{
  "n_layer": 12,
  "d_model": 384,
  "n_experts": 48,
  "experts_per_token": 8,
  "d_expert": 48,
  "d_shared_expert": 64,
  "activation": "reglu",
  "moe_layers": [0, 1, 2, 3, 4, 5, 6, 7, 8, 9, 10, 11],
  "router_score": "softmax",
  "normalize_top_k": true,
  "routed_scale": 1.0,
  "balance_loss": 0.0114,
  "balance_bias": false,
  "init_std_router": 0.0282,
  "lr_router": 0.000614,
  "vocab_size": 8192,
  "norm": "rmsnorm",
  "norm_eps": 1e-06,
  "tie_embeddings": "early",
  "optimizer": "adamw",
  "lr": 0.00124,
  "beta1": 0.95,
  "beta2": 0.99,
  "batch_tokens": [16384, 32768],
  "seq_len": 256,
  "train_tokens": 292600000,
  "steps": 12002,
  "dataset": "wikipedia_en"
}
Below are experts of layer 3 (counted from 0) of a mixture-of-experts language model. Rows are named router (the router's row for the expert), gate (a neuron's input weights, with its number), up (a neuron's input weights, with its number) and show model dimensions 256-319. Each number is 200 + 20 x the weight over its row's rms, rounded and kept within 0 to 999.
Before each expert's rows: "comes after" lists some tokens at least twice as common just before its tokens as in all text. This comes from a sample of Wikipedia text that the model never trained on. Tokens count by the router's weight.

# expert 1
comes after: " the", " a", "-", " co", ":", " The"
router,174,209,213,218,212,229,244,214,181,210,192,162,180,223,208,187,241,218,232,203,184,189,169,218,217,243,191,174,200,203,173,231,218,190,203,222,199,177,186,148,182,192,210,205,171,210,181,255,189,199,193,222,229,214,215,159,213,204,210,206,205,200,202,208
gate0,208,181,221,170,171,192,207,218,189,203,182,200,190,210,202,177,187,235,219,150,196,183,203,200,219,195,201,230,193,197,221,164,201,193,209,170,231,199,180,193,201,186,212,214,222,216,226,206,207,216,183,208,230,204,226,189,190,221,200,184,172,190,155,164
up0,212,212,216,183,208,187,186,199,212,233,174,198,206,187,239,188,239,154,193,236,201,206,193,183,175,209,201,163,185,217,193,213,207,181,206,231,160,202,194,171,168,174,183,174,167,212,180,202,239,208,194,223,201,211,218,200,195,218,171,185,206,169,226,219
gate1,221,222,175,195,189,210,202,164,179,223,179,221,196,198,213,201,228,197,223,216,220,222,206,169,163,186,204,208,198,229,181,204,210,210,180,209,204,180,217,201,208,197,207,210,192,205,184,202,246,198,203,228,196,211,183,202,196,197,189,191,199,210,193,212
up1,179,171,219,200,197,192,204,220,216,187,240,193,197,204,202,195,175,214,186,183,177,181,193,234,225,202,202,219,215,186,207,193,189,188,217,180,193,220,185,198,189,201,175,194,209,194,216,201,168,203,206,173,207,186,203,201,219,200,230,216,226,174,202,182

# expert 32
comes after: ".", ",", " He", " he", " that", " where"
router,226,214,217,192,203,183,228,198,216,170,214,178,184,231,185,218,158,208,235,193,202,187,184,197,188,185,231,158,193,178,199,214,196,184,236,196,205,201,223,203,212,224,223,187,179,187,207,264,172,194,191,184,206,187,206,200,181,221,238,221,161,211,193,224
gate0,218,204,172,192,206,157,172,179,211,198,209,184,176,216,211,198,174,207,198,165,183,216,214,181,207,201,194,180,235,153,193,206,188,231,230,206,215,200,217,210,206,184,160,197,189,159,228,202,189,216,197,198,227,191,189,207,211,173,189,206,227,219,191,188
up0,189,180,227,196,203,222,187,202,171,190,213,198,198,172,188,196,179,227,207,201,201,212,219,223,163,184,210,181,209,208,188,151,170,239,192,175,215,206,171,147,199,220,222,193,210,200,154,203,165,187,225,174,223,201,199,182,198,199,225,208,208,210,219,182
gate1,197,187,190,225,207,198,180,203,185,179,200,199,231,205,192,193,186,202,178,173,171,248,214,195,223,213,211,202,211,183,178,173,189,194,191,223,180,197,220,180,194,174,200,217,177,189,185,237,213,212,233,202,238,189,203,216,219,189,216,201,223,188,220,187
up1,218,215,220,199,204,202,207,181,213,213,207,213,155,194,212,197,208,200,202,232,239,175,197,216,200,188,211,230,196,229,198,208,226,244,194,167,201,213,175,187,190,212,205,208,209,216,209,178,176,183,202,215,149,223,231,165,199,205,200,206,211,215,197,201

# expert 15
comes after: "9", "1", "4", "6", "7", "8"
router,239,210,207,225,168,220,195,171,194,204,176,180,198,160,177,184,204,177,211,187,164,220,178,187,205,186,191,223,200,165,189,206,219,213,173,187,166,190,176,171,200,174,158,166,243,192,194,176,202,198,181,218,179,217,194,224,204,194,187,212,181,235,205,196
gate0,166,185,197,219,195,204,200,195,209,214,201,165,195,202,211,207,218,214,253,229,250,202,223,243,175,204,227,197,178,204,214,178,189,199,192,203,198,188,159,180,192,183,218,214,194,236,218,234,221,182,200,236,192,197,199,210,192,210,191,179,202,164,169,221
up0,184,181,190,239,193,200,204,176,217,205,214,126,215,197,178,198,221,207,223,202,217,193,231,207,173,232,192,169,224,198,233,182,196,190,191,213,187,204,159,219,212,170,227,195,197,228,181,221,223,174,162,218,199,191,191,185,198,205,196,154,211,171,180,215
gate1,172,178,202,225,200,204,190,187,220,215,220,228,223,187,199,208,209,228,217,215,222,162,171,184,155,198,232,180,200,192,234,209,192,208,193,189,182,196,185,193,197,205,187,238,209,217,222,233,213,192,223,223,250,153,204,231,201,190,216,169,223,193,172,213
up1,227,241,190,183,212,208,201,211,180,187,202,184,189,213,200,182,189,174,191,182,171,234,219,214,239,218,170,229,195,219,170,192,200,205,203,204,223,206,214,204,204,193,214,171,183,177,184,190,187,214,171,194,166,255,210,167,209,227,188,240,179,207,216,201

# expert 8
comes after: " |", "2", ";", " in", "born", " on"
router,220,230,180,199,150,205,209,174,214,145,181,208,196,220,206,209,192,232,226,225,217,208,187,183,183,237,188,201,231,217,182,203,214,221,189,175,231,207,193,211,207,212,212,194,169,187,203,188,191,219,239,196,227,212,223,208,216,191,215,188,172,224,213,164
gate0,228,228,221,228,184,225,184,196,202,219,159,194,180,199,194,177,196,151,204,213,206,184,200,192,204,211,204,167,212,199,207,214,236,215,214,225,188,230,172,158,209,192,173,191,197,204,214,199,201,164,213,191,217,219,224,229,177,193,199,193,199,182,186,199
up0,164,174,191,179,218,177,211,204,190,181,236,186,227,202,197,226,206,241,203,181,183,224,209,219,193,186,200,241,198,194,193,196,161,196,195,170,207,159,221,229,185,200,232,208,211,191,178,186,206,223,180,212,181,181,181,174,227,220,194,218,208,213,199,202
gate1,200,196,164,183,219,223,187,217,177,212,196,194,198,219,206,198,219,216,227,201,196,194,195,220,221,229,226,195,231,188,187,221,199,219,174,196,168,197,174,195,163,162,194,184,209,173,185,180,225,211,205,204,187,207,196,201,201,193,228,181,156,223,170,226
up1,197,186,207,195,221,213,183,234,173,219,176,188,196,189,212,203,186,202,212,218,188,178,205,243,206,228,205,221,228,193,206,215,213,231,173,227,164,198,237,201,187,217,215,195,212,171,177,198,199,204,219,181,152,170,163,196,200,164,169,209,195,188,218,195

# expert 41
comes after: " ", " con", " Con", " re", "con", "d"
router,167,167,200,166,206,173,220,180,180,208,181,192,231,172,192,211,223,182,181,193,225,206,178,199,189,186,188,192,171,222,237,199,174,164,182,202,200,206,208,176,188,179,197,174,181,212,177,215,179,192,187,229,207,208,202,213,193,221,207,195,188,219,241,197
gate0,208,188,194,192,169,146,219,227,201,173,193,187,179,204,191,200,230,243,210,201,199,210,195,204,211,216,216,175,174,232,181,205,194,185,190,194,192,207,217,181,207,206,188,222,184,208,222,203,211,198,232,195,197,219,203,156,211,198,206,206,209,184,243,195
up0,211,200,207,215,202,150,216,220,197,166,205,191,200,202,195,200,214,219,208,202,219,183,192,205,193,225,207,193,198,221,190,208,184,176,172,210,184,204,215,184,195,220,201,248,167,222,218,213,204,193,219,206,192,200,206,164,239,188,192,202,202,186,198,194
gate1,210,189,186,199,211,181,211,148,236,207,245,195,207,185,175,213,202,206,207,204,170,193,188,227,195,192,209,217,204,204,220,186,218,196,176,205,198,175,191,188,196,199,207,209,215,216,233,196,213,156,185,214,235,182,233,189,191,231,216,241,198,155,206,210
up1,214,174,187,193,222,199,182,233,184,212,152,227,180,210,234,179,161,199,195,217,201,210,183,204,220,211,189,178,202,212,160,220,224,212,188,229,195,201,219,226,212,185,210,219,205,232,189,207,190,217,180,188,202,227,173,184,207,179,194,171,200,208,202,200

# expert 16
comes after: "1", "0", "2", "5", "te", "ke"
router,170,221,171,143,229,232,226,173,196,186,183,194,203,207,217,188,200,214,189,189,207,196,198,184,210,182,197,210,206,165,216,224,196,210,189,198,209,205,217,229,185,212,234,228,186,203,197,186,166,226,195,234,192,212,193,177,226,213,163,181,185,187,200,209
gate0,179,200,216,204,212,165,186,205,176,222,187,195,230,177,193,199,213,185,192,221,202,158,236,181,191,224,190,194,194,244,184,198,194,190,207,193,215,193,203,189,201,179,174,222,220,228,231,189,231,213,185,194,240,202,187,223,209,178,201,183,189,149,207,198
up0,240,188,201,197,225,182,205,192,195,217,214,205,174,228,203,173,201,237,183,192,178,236,163,231,218,227,191,196,179,172,211,221,175,187,219,191,215,203,192,190,204,231,202,212,170,175,178,208,207,196,241,200,167,202,189,187,186,211,186,221,195,214,210,191
gate1,180,198,186,187,212,221,199,207,195,220,206,193,189,168,159,178,207,185,200,172,199,188,212,190,191,208,219,199,196,188,221,203,186,167,198,181,185,217,207,194,180,201,208,191,203,209,209,191,200,218,191,206,182,224,203,203,175,184,207,192,208,212,221,206
up1,210,202,213,212,178,186,183,204,173,209,206,201,226,231,244,212,200,185,191,202,209,208,172,227,197,195,186,194,179,235,188,226,224,228,199,205,216,190,211,200,210,202,201,210,183,217,168,200,215,206,156,200,214,151,214,183,221,217,172,187,213,194,192,165

# expert 33
comes after: "9", "8", "–", "1", "7", "6"
router,195,205,172,207,177,179,181,228,174,187,193,213,220,191,189,231,196,207,185,195,196,194,229,191,180,185,229,181,212,206,237,213,172,222,231,186,209,194,188,228,198,203,199,182,244,182,189,155,201,180,149,208,231,198,193,207,215,175,176,221,216,193,217,160
gate0,206,177,183,180,233,206,208,224,189,186,189,180,205,183,167,196,184,207,172,208,224,160,156,209,219,208,236,217,207,203,205,160,222,166,236,199,203,204,195,181,201,212,200,188,193,196,216,190,175,218,204,206,216,199,226,213,224,192,186,248,208,193,181,225
up0,213,215,180,207,233,210,210,177,182,199,187,223,201,182,195,235,188,183,172,201,209,204,216,198,196,198,183,199,192,230,160,224,203,191,199,186,197,251,202,198,197,174,222,209,181,230,216,194,209,163,207,210,187,206,166,226,215,211,188,217,212,228,193,195
gate1,180,213,225,199,199,202,190,206,176,217,213,256,198,203,174,188,222,227,232,201,224,204,204,236,219,198,204,214,193,236,190,168,184,170,199,204,185,217,227,234,209,200,222,215,222,187,206,189,203,209,174,207,204,215,200,226,202,202,215,198,164,136,207,209
up1,192,215,214,202,188,185,193,197,187,207,223,245,211,198,174,193,214,203,203,215,229,197,209,228,188,192,189,215,200,225,210,182,172,165,221,220,176,196,221,221,211,163,232,207,229,183,192,188,206,220,157,207,214,190,193,217,205,187,197,203,170,170,197,188

# expert 17
comes after: ",", "-", " of", ":", " \"", " ("
router,199,219,191,199,208,213,209,210,188,187,224,214,201,182,250,171,209,178,213,218,203,169,182,233,219,237,187,173,174,240,189,222,228,169,196,224,230,228,176,201,228,220,218,185,161,222,210,212,215,207,196,176,199,213,196,181,189,210,195,206,189,196,218,223
gate0,200,193,212,205,188,192,219,190,190,188,214,187,189,178,173,197,165,192,211,183,170,195,211,187,195,182,225,195,177,191,214,168,198,192,189,182,221,238,172,159,185,169,168,201,198,177,183,204,218,202,210,190,190,201,182,218,168,229,220,188,173,227,202,209
up0,224,182,219,179,210,195,185,199,202,217,177,207,206,226,203,224,233,234,210,219,215,193,191,206,167,207,218,235,233,194,168,210,196,205,231,209,187,150,223,213,204,232,215,178,213,191,214,174,166,177,216,189,185,214,219,205,222,180,210,190,202,160,200,200
gate1,196,217,199,211,185,211,199,233,214,202,157,228,237,179,225,203,213,209,209,184,166,204,186,213,215,223,175,182,195,172,184,173,187,221,216,195,215,169,197,196,222,169,207,187,204,229,239,237,223,241,133,211,194,211,222,223,211,197,215,228,190,231,233,213
up1,172,219,202,203,199,215,189,226,192,206,175,228,220,198,217,193,204,201,205,169,180,195,192,219,212,225,180,160,192,170,181,175,173,204,203,198,214,180,201,209,225,161,207,195,199,233,250,235,225,230,125,200,191,193,221,237,216,208,218,218,205,234,217,229

# expert 46
comes after: " ", " (", " P", " =", " p", " was"
router,215,223,175,213,185,199,209,237,220,234,185,173,194,194,195,212,211,207,216,212,173,198,192,210,209,168,222,197,189,244,224,213,196,186,195,198,213,203,200,174,186,168,203,205,174,201,152,217,167,199,213,201,218,182,205,205,221,181,198,199,212,163,198,168
gate0,203,188,194,220,197,211,225,184,216,206,190,209,176,218,203,205,190,218,222,208,222,181,173,233,174,215,221,192,177,199,209,189,210,213,193,164,193,211,185,188,234,205,177,249,185,207,180,216,173,177,230,198,205,205,196,198,223,201,201,185,147,201,232,247
up0,225,202,184,225,152,187,192,192,221,222,204,175,208,182,197,178,184,216,227,215,209,217,184,198,186,186,200,198,213,229,211,150,203,175,186,167,201,227,175,235,198,202,219,195,202,204,179,217,183,194,182,191,196,203,199,195,233,181,173,162,156,217,200,213
gate1,190,225,198,220,231,232,212,203,222,211,220,211,203,168,196,241,189,190,184,203,190,188,210,228,192,181,217,198,222,225,207,197,183,207,241,193,200,220,145,169,210,230,180,213,181,166,166,178,198,184,209,199,158,223,222,230,199,218,181,164,211,169,171,196
up1,205,177,222,186,201,217,230,199,187,182,185,178,192,212,180,181,223,193,242,205,178,215,206,161,202,194,196,178,172,179,236,194,212,192,175,182,205,200,197,206,229,148,185,208,200,206,198,206,181,229,184,233,205,127,252,215,234,199,200,205,190,236,219,199

# expert 4
comes after: "0", "2", "1", "3", "4", "8"
router,212,212,181,181,183,230,238,187,200,199,232,250,222,200,191,225,195,216,211,205,227,194,236,214,171,188,187,159,193,178,170,185,225,224,210,188,217,176,232,210,192,222,186,190,209,173,197,204,172,205,216,208,194,220,207,208,188,220,218,195,184,226,193,238
gate0,208,165,219,166,215,191,176,197,210,208,237,217,165,190,205,218,159,217,198,223,211,180,237,192,210,183,187,202,217,178,210,227,164,205,217,197,180,185,176,204,185,172,228,196,230,208,230,213,181,178,204,210,194,202,185,215,184,178,243,184,193,167,204,178
up0,182,173,191,208,201,182,217,217,211,161,224,197,218,206,202,213,224,170,171,215,196,222,208,198,198,204,173,198,193,195,188,246,209,204,211,196,187,212,257,194,192,201,221,159,181,177,152,175,215,215,204,189,194,166,174,205,206,207,227,252,225,193,184,204
gate1,187,204,216,210,187,199,227,187,223,216,208,189,176,180,193,211,219,184,213,177,204,240,194,236,217,212,215,207,232,202,199,162,228,200,180,248,193,200,182,193,165,242,168,201,181,202,243,214,246,210,195,240,186,215,190,190,213,197,162,231,215,194,192,204
up1,175,248,214,182,227,185,216,224,177,172,212,206,221,150,220,182,138,217,208,181,189,180,197,201,198,184,159,243,171,211,203,228,171,193,179,206,194,195,172,185,225,210,215,221,202,215,222,162,173,182,175,180,187,222,190,234,216,218,176,192,179,218,177,232

# expert 47
comes after: " |", " to", " was", " he", "ed", "t"
router,234,197,179,208,177,222,184,221,184,198,179,211,189,257,204,203,219,224,181,199,215,205,213,189,201,219,150,170,192,226,198,246,238,213,211,226,190,210,211,211,183,185,200,202,206,231,215,189,208,182,183,168,237,180,197,222,187,165,218,222,198,201,189,174
gate0,163,180,181,165,220,183,197,184,201,218,184,214,183,214,188,211,186,191,191,153,175,214,209,207,188,217,178,170,202,180,211,202,152,194,221,205,209,210,210,232,184,205,194,190,211,228,160,200,204,218,183,182,245,203,199,187,191,184,162,211,187,226,226,191
up0,187,170,198,190,197,213,207,185,194,180,213,187,166,226,213,185,201,207,188,198,183,189,201,191,152,141,187,223,193,194,189,193,195,207,193,187,157,208,227,231,166,228,173,171,188,194,220,186,175,177,204,191,202,203,155,198,191,220,189,233,160,216,180,200
gate1,226,181,208,169,192,223,204,191,200,190,212,195,217,171,191,208,182,187,174,222,196,191,199,218,241,203,247,221,196,210,197,205,183,185,219,213,192,225,206,178,213,166,183,207,228,199,150,181,210,217,181,220,210,228,222,205,244,206,226,187,205,163,169,187
up1,229,193,217,163,176,205,222,212,178,195,200,216,225,192,197,236,201,203,169,209,198,192,220,225,247,190,240,219,202,226,205,221,194,183,220,231,187,224,200,167,206,164,177,224,220,212,160,181,216,218,186,223,192,215,205,214,227,201,222,207,208,197,203,196

# expert 28
comes after: "9", "8", "1", "2", "7", "4"
router,169,202,209,210,203,196,211,231,193,221,227,202,229,190,231,178,208,171,166,202,227,196,233,217,205,202,215,202,187,182,244,227,193,172,218,238,188,222,214,202,190,208,161,193,222,208,176,238,200,210,195,222,217,164,208,212,208,222,212,236,185,212,215,206
gate0,182,208,199,197,177,214,204,201,178,215,226,209,175,193,236,228,194,212,148,181,215,197,205,189,181,211,228,195,220,184,214,186,179,179,192,219,208,196,208,225,182,180,204,205,210,158,198,201,163,199,194,233,181,191,191,212,180,223,225,239,173,184,201,220
up0,216,204,201,200,180,206,183,197,210,184,186,213,196,227,176,189,197,194,216,247,201,193,234,193,179,208,196,227,203,257,212,223,186,141,195,192,239,180,193,214,222,159,204,178,214,202,196,214,215,245,186,208,196,183,180,162,215,211,216,202,219,183,164,205
gate1,206,162,245,208,210,226,220,236,177,175,213,221,200,190,202,174,193,218,227,187,197,199,206,209,196,191,203,196,199,174,226,211,167,191,194,211,235,206,193,180,166,227,179,217,208,200,198,189,200,191,202,229,176,202,224,243,203,178,189,230,216,167,212,184
up1,244,176,237,210,180,192,204,223,191,175,228,212,206,204,196,146,195,177,204,198,193,168,202,202,190,216,180,207,205,158,217,205,208,208,179,212,214,200,195,163,199,243,168,197,198,218,198,189,229,198,202,215,215,224,218,226,223,201,190,225,206,199,218,186

# expert 27
comes after: " ", " (", "–", "ro", "lo", "^{"
router,177,239,206,212,184,221,208,208,170,210,157,207,225,185,209,249,191,207,174,225,219,185,184,200,182,214,179,234,220,201,207,222,200,202,218,227,232,183,218,197,206,156,151,203,214,242,186,218,192,167,195,174,232,219,225,185,220,192,221,188,186,219,206,222
gate0,172,191,196,197,204,190,190,251,168,234,217,206,221,194,203,159,225,189,180,201,195,192,195,203,213,224,193,198,216,199,167,188,198,193,221,240,225,217,206,203,215,208,204,198,153,241,205,234,205,204,210,214,208,187,210,229,212,234,228,180,210,185,182,191
up0,264,174,182,193,209,167,181,210,244,195,214,201,188,204,218,210,179,214,204,224,183,206,210,211,215,160,215,206,208,206,187,239,231,231,175,186,200,214,223,203,198,205,195,193,231,210,227,201,197,211,160,203,200,179,227,165,190,217,181,226,229,199,203,184
gate1,149,199,220,231,196,232,232,209,225,219,213,245,185,177,211,220,234,206,198,171,201,171,200,177,230,191,194,192,210,182,226,240,207,215,190,200,214,196,213,162,194,203,201,218,196,227,201,214,161,215,186,207,216,206,196,179,174,173,183,187,194,207,216,209
up1,195,223,187,200,190,190,189,188,195,193,176,207,187,216,186,189,206,210,214,201,202,220,169,188,187,201,213,200,199,176,189,228,214,193,211,208,199,198,191,246,197,241,183,204,178,153,263,187,200,182,226,196,201,218,182,180,176,230,174,223,172,246,196,198

# expert 42
comes after: "\n", "|", " was", " is", " as", "==="
router,203,182,185,160,214,195,192,210,201,193,218,196,216,229,202,191,238,172,198,212,176,211,201,200,183,222,203,217,169,207,221,160,156,179,212,168,218,220,216,187,229,206,222,189,184,229,182,203,197,207,242,227,191,186,217,212,202,199,222,211,228,201,176,173
gate0,195,215,204,206,179,174,217,231,235,172,174,226,166,194,201,216,220,200,205,201,194,220,187,170,194,171,230,190,231,162,207,166,190,225,192,208,224,224,220,187,190,189,200,206,191,202,189,195,171,164,211,227,195,179,229,177,209,221,216,190,203,233,216,185
up0,207,226,207,204,158,175,234,190,219,185,183,198,189,199,208,206,204,191,204,237,209,215,184,156,220,169,228,221,218,182,224,184,184,221,208,198,222,220,237,195,189,194,216,182,216,214,191,199,171,177,215,209,205,187,219,173,229,205,230,181,214,221,190,192
gate1,197,191,178,214,200,180,207,188,185,208,166,215,179,199,182,180,187,216,215,216,250,202,182,197,192,193,220,186,203,163,171,219,188,210,196,203,206,223,217,191,191,195,163,220,200,144,214,178,184,200,212,161,190,232,179,230,208,162,214,250,174,160,222,205
up1,226,227,177,187,218,174,185,200,207,200,208,246,199,213,211,186,201,213,237,237,217,189,175,185,176,204,206,165,177,180,202,194,218,199,170,217,187,212,178,194,196,196,165,179,209,179,225,184,238,202,222,207,191,218,175,225,210,166,201,227,180,190,213,197

# expert 10
comes after: "\n", " F", " G", " of", " with", " at"
router,193,168,213,197,205,188,210,204,201,205,187,172,229,202,163,202,219,217,215,229,188,215,246,248,161,201,152,187,162,219,181,191,177,213,176,216,200,244,197,199,223,222,203,207,172,207,199,208,214,217,215,206,174,234,182,187,233,202,189,179,179,198,176,231
gate0,163,184,209,182,181,191,236,163,158,186,213,204,199,175,227,215,191,200,209,176,242,217,214,192,230,177,182,219,229,202,197,189,190,192,184,179,200,184,191,157,226,217,193,216,231,179,192,164,200,167,189,199,203,202,167,201,185,186,177,226,213,176,195,221
up0,161,175,210,176,181,184,230,163,160,184,189,196,183,150,230,194,179,182,227,180,221,206,213,201,216,179,189,219,218,192,198,195,166,192,195,192,184,196,180,162,227,215,210,221,223,172,194,158,217,187,197,194,180,205,166,205,183,182,195,207,191,174,208,212
gate1,192,215,195,215,152,182,190,192,235,165,229,210,181,165,168,233,213,195,200,255,222,210,213,177,213,203,213,194,192,202,218,197,179,186,214,163,207,175,187,244,176,154,196,212,235,185,207,208,235,227,186,206,197,217,211,220,190,204,172,191,216,180,180,230
up1,187,196,177,207,191,218,195,194,202,208,196,210,190,186,216,193,203,237,198,174,233,184,188,196,215,227,158,178,163,202,191,205,207,218,208,234,212,212,196,187,221,208,189,205,183,216,190,194,181,175,186,233,207,194,212,207,198,202,231,212,222,220,202,201

# expert 20
comes after: ".", "'", "3", "5", "7", "S"
router,234,204,186,160,228,226,161,168,203,198,186,229,219,203,179,190,198,205,167,214,158,200,227,190,198,189,162,214,183,209,229,193,202,192,216,211,198,207,216,186,220,209,179,203,215,186,181,218,173,217,201,203,232,196,181,189,207,220,197,192,224,176,180,181
gate0,216,197,216,190,220,208,198,163,200,233,239,240,214,231,210,190,203,169,185,219,197,201,160,203,200,223,172,175,182,230,192,180,237,198,191,184,195,191,189,187,186,184,192,238,176,211,221,189,184,197,206,195,216,220,237,214,210,234,200,174,199,209,150,185
up0,206,205,209,221,222,208,203,142,204,218,238,237,196,230,213,184,200,162,178,212,212,213,162,203,197,245,190,159,178,230,193,174,230,200,182,187,205,194,181,204,204,200,191,230,182,196,226,193,195,190,228,189,220,224,235,226,202,220,207,173,215,204,163,199
gate1,191,221,200,226,157,190,223,183,189,215,198,187,184,190,171,203,200,179,243,193,212,208,215,201,198,177,195,228,186,204,181,173,182,230,206,241,188,200,182,187,170,180,202,200,204,158,205,222,197,182,243,229,200,193,218,195,188,180,200,191,211,189,184,223
up1,200,211,201,210,186,206,220,193,184,211,213,171,201,203,181,210,190,177,234,195,202,191,202,185,221,188,177,241,163,225,181,189,214,179,221,244,175,191,205,176,173,178,192,196,195,168,209,205,199,193,227,221,219,172,211,183,188,163,196,179,237,168,176,228

# expert 25
comes after: "1", "2", "3", "0", "4", "5"
router,194,217,189,208,206,191,220,199,224,185,218,179,226,190,180,206,203,205,204,196,211,176,200,168,226,174,223,239,214,200,244,187,175,197,181,196,180,175,213,208,152,196,219,154,249,196,191,198,180,214,211,173,172,202,205,186,194,233,213,189,177,196,207,239
gate0,217,221,199,224,197,220,181,174,192,195,248,196,180,167,178,230,143,214,216,223,193,177,201,191,169,199,207,215,203,189,214,207,181,172,206,190,239,215,160,192,182,203,175,214,225,221,227,211,194,213,196,162,200,214,225,195,218,202,231,210,177,180,222,172
up0,201,187,207,247,205,183,207,180,195,180,202,199,173,225,175,203,227,175,202,193,195,197,239,235,165,223,195,206,178,197,222,220,204,170,187,202,191,190,203,177,195,201,202,187,236,195,208,201,203,199,217,189,216,209,174,181,232,197,216,204,190,174,203,199
gate1,165,166,212,181,194,235,201,231,197,172,209,198,174,183,160,223,206,191,152,167,242,208,161,215,190,212,210,219,248,223,219,187,189,237,193,220,189,195,204,213,148,188,197,184,227,173,195,187,252,239,198,211,210,230,214,204,202,169,212,206,200,189,229,205
up1,186,180,215,231,181,179,206,215,196,200,205,204,211,213,217,224,209,177,190,201,150,189,199,176,214,230,207,193,201,185,169,194,186,192,194,173,187,210,204,224,212,200,210,203,216,208,220,190,214,220,172,175,180,190,183,213,195,205,219,215,215,217,172,185

# expert 40
comes after: " ", "-", " (", " comp", " c", "–"
router,189,172,199,216,196,187,188,238,199,195,177,204,204,185,209,196,238,215,243,205,225,187,173,237,188,181,182,187,204,214,183,180,220,164,167,217,208,215,205,234,172,231,203,224,162,201,224,201,208,206,209,175,194,209,186,192,187,201,226,210,199,189,226,220
gate0,190,183,187,245,162,170,222,201,165,161,164,217,207,189,177,237,207,193,234,194,202,214,204,188,201,192,228,205,171,217,226,184,229,221,198,211,175,211,194,162,166,186,195,219,203,161,203,203,206,222,197,217,183,219,181,199,218,217,187,194,202,191,178,163
up0,220,214,187,187,210,223,182,227,232,186,188,175,203,206,150,209,215,174,149,216,201,203,218,186,219,215,231,234,189,183,197,162,213,177,195,207,208,188,144,194,212,156,217,213,224,149,195,196,183,220,190,172,231,214,236,186,214,206,234,178,165,162,182,235
gate1,214,219,190,219,211,189,176,211,218,195,200,210,202,208,212,182,188,175,202,167,228,211,201,201,240,183,240,216,205,197,222,193,184,284,232,179,204,164,183,168,195,213,218,209,210,206,208,203,158,197,167,180,192,200,179,228,206,156,191,183,210,225,175,204
up1,202,199,203,195,194,210,201,197,189,216,210,188,196,197,179,203,200,211,197,228,188,181,206,182,155,229,161,195,184,194,179,202,185,130,164,212,194,227,216,217,216,170,208,199,207,194,186,161,246,195,246,198,203,193,212,188,197,226,224,215,198,191,203,193

# expert 37
comes after: " ", "1", " H", " (", " \"", "ma"
router,213,179,193,202,196,244,231,187,181,229,158,192,202,177,220,215,197,224,211,180,191,200,207,185,202,211,239,181,202,210,183,218,185,177,185,194,229,178,181,192,224,216,178,224,170,188,210,202,201,192,194,185,199,237,225,167,194,199,200,192,221,221,198,181
gate0,199,207,184,244,186,195,205,244,208,206,199,206,194,195,199,219,188,229,199,151,242,191,230,169,169,200,203,212,198,193,174,150,190,240,195,201,229,219,183,169,150,210,206,211,238,205,137,260,209,203,218,223,179,238,230,242,193,201,219,216,193,216,188,183
up0,159,200,237,202,206,218,221,195,174,166,167,171,185,204,192,199,201,188,195,226,185,216,216,239,224,238,213,151,186,152,188,200,193,221,232,250,196,196,219,213,224,221,204,176,190,207,223,198,170,208,217,203,204,167,175,183,209,196,208,200,202,189,216,207
gate1,204,205,186,161,235,207,199,221,199,205,199,228,189,210,212,191,221,213,194,182,196,207,198,189,222,223,221,181,193,192,201,209,206,227,208,193,196,187,218,226,198,196,224,203,196,203,199,160,179,216,198,191,204,208,185,207,172,200,179,212,185,225,230,196
up1,195,199,199,200,244,204,188,224,215,222,199,220,206,209,224,215,190,181,207,208,197,199,198,193,245,219,208,191,205,196,202,222,206,211,203,171,186,182,214,196,215,212,205,192,217,218,188,133,189,208,204,164,208,195,191,191,178,197,192,215,191,213,222,186

# expert 5
comes after: " ", "0", "g", "z", "k", "th"
router,219,184,188,236,204,201,217,200,195,209,209,205,199,194,187,218,203,182,196,211,208,195,201,190,172,179,200,193,211,223,174,194,207,224,221,213,196,225,211,207,210,196,160,190,211,203,191,202,169,188,205,175,215,192,190,202,179,178,215,164,208,191,182,191
gate0,180,224,206,213,178,193,229,189,169,234,225,203,195,204,210,187,187,187,243,172,189,212,207,207,210,181,187,207,213,259,206,205,214,211,175,178,180,198,181,216,175,194,185,206,209,213,166,152,255,193,210,188,201,186,241,179,166,178,187,205,222,202,172,158
up0,237,197,205,194,236,204,165,206,243,208,177,216,193,160,183,192,227,199,165,233,192,199,210,223,196,224,223,194,207,187,174,210,181,231,209,215,227,211,195,166,222,189,197,210,197,193,186,259,176,210,182,208,204,233,211,221,228,229,234,167,212,208,210,221
gate1,190,205,218,178,200,171,203,214,219,208,200,197,155,196,201,217,185,220,185,154,217,205,186,177,200,203,221,211,195,220,205,181,222,231,220,208,225,201,197,173,182,205,189,224,229,209,177,187,167,202,203,227,223,160,208,213,156,186,217,183,198,219,205,231
up1,221,224,211,225,217,198,204,164,230,210,167,221,242,177,201,227,228,201,199,238,167,193,246,256,186,200,205,165,189,174,188,178,209,192,207,211,232,198,192,219,213,224,193,188,182,206,198,209,227,225,215,189,183,192,209,222,193,208,190,189,187,198,201,172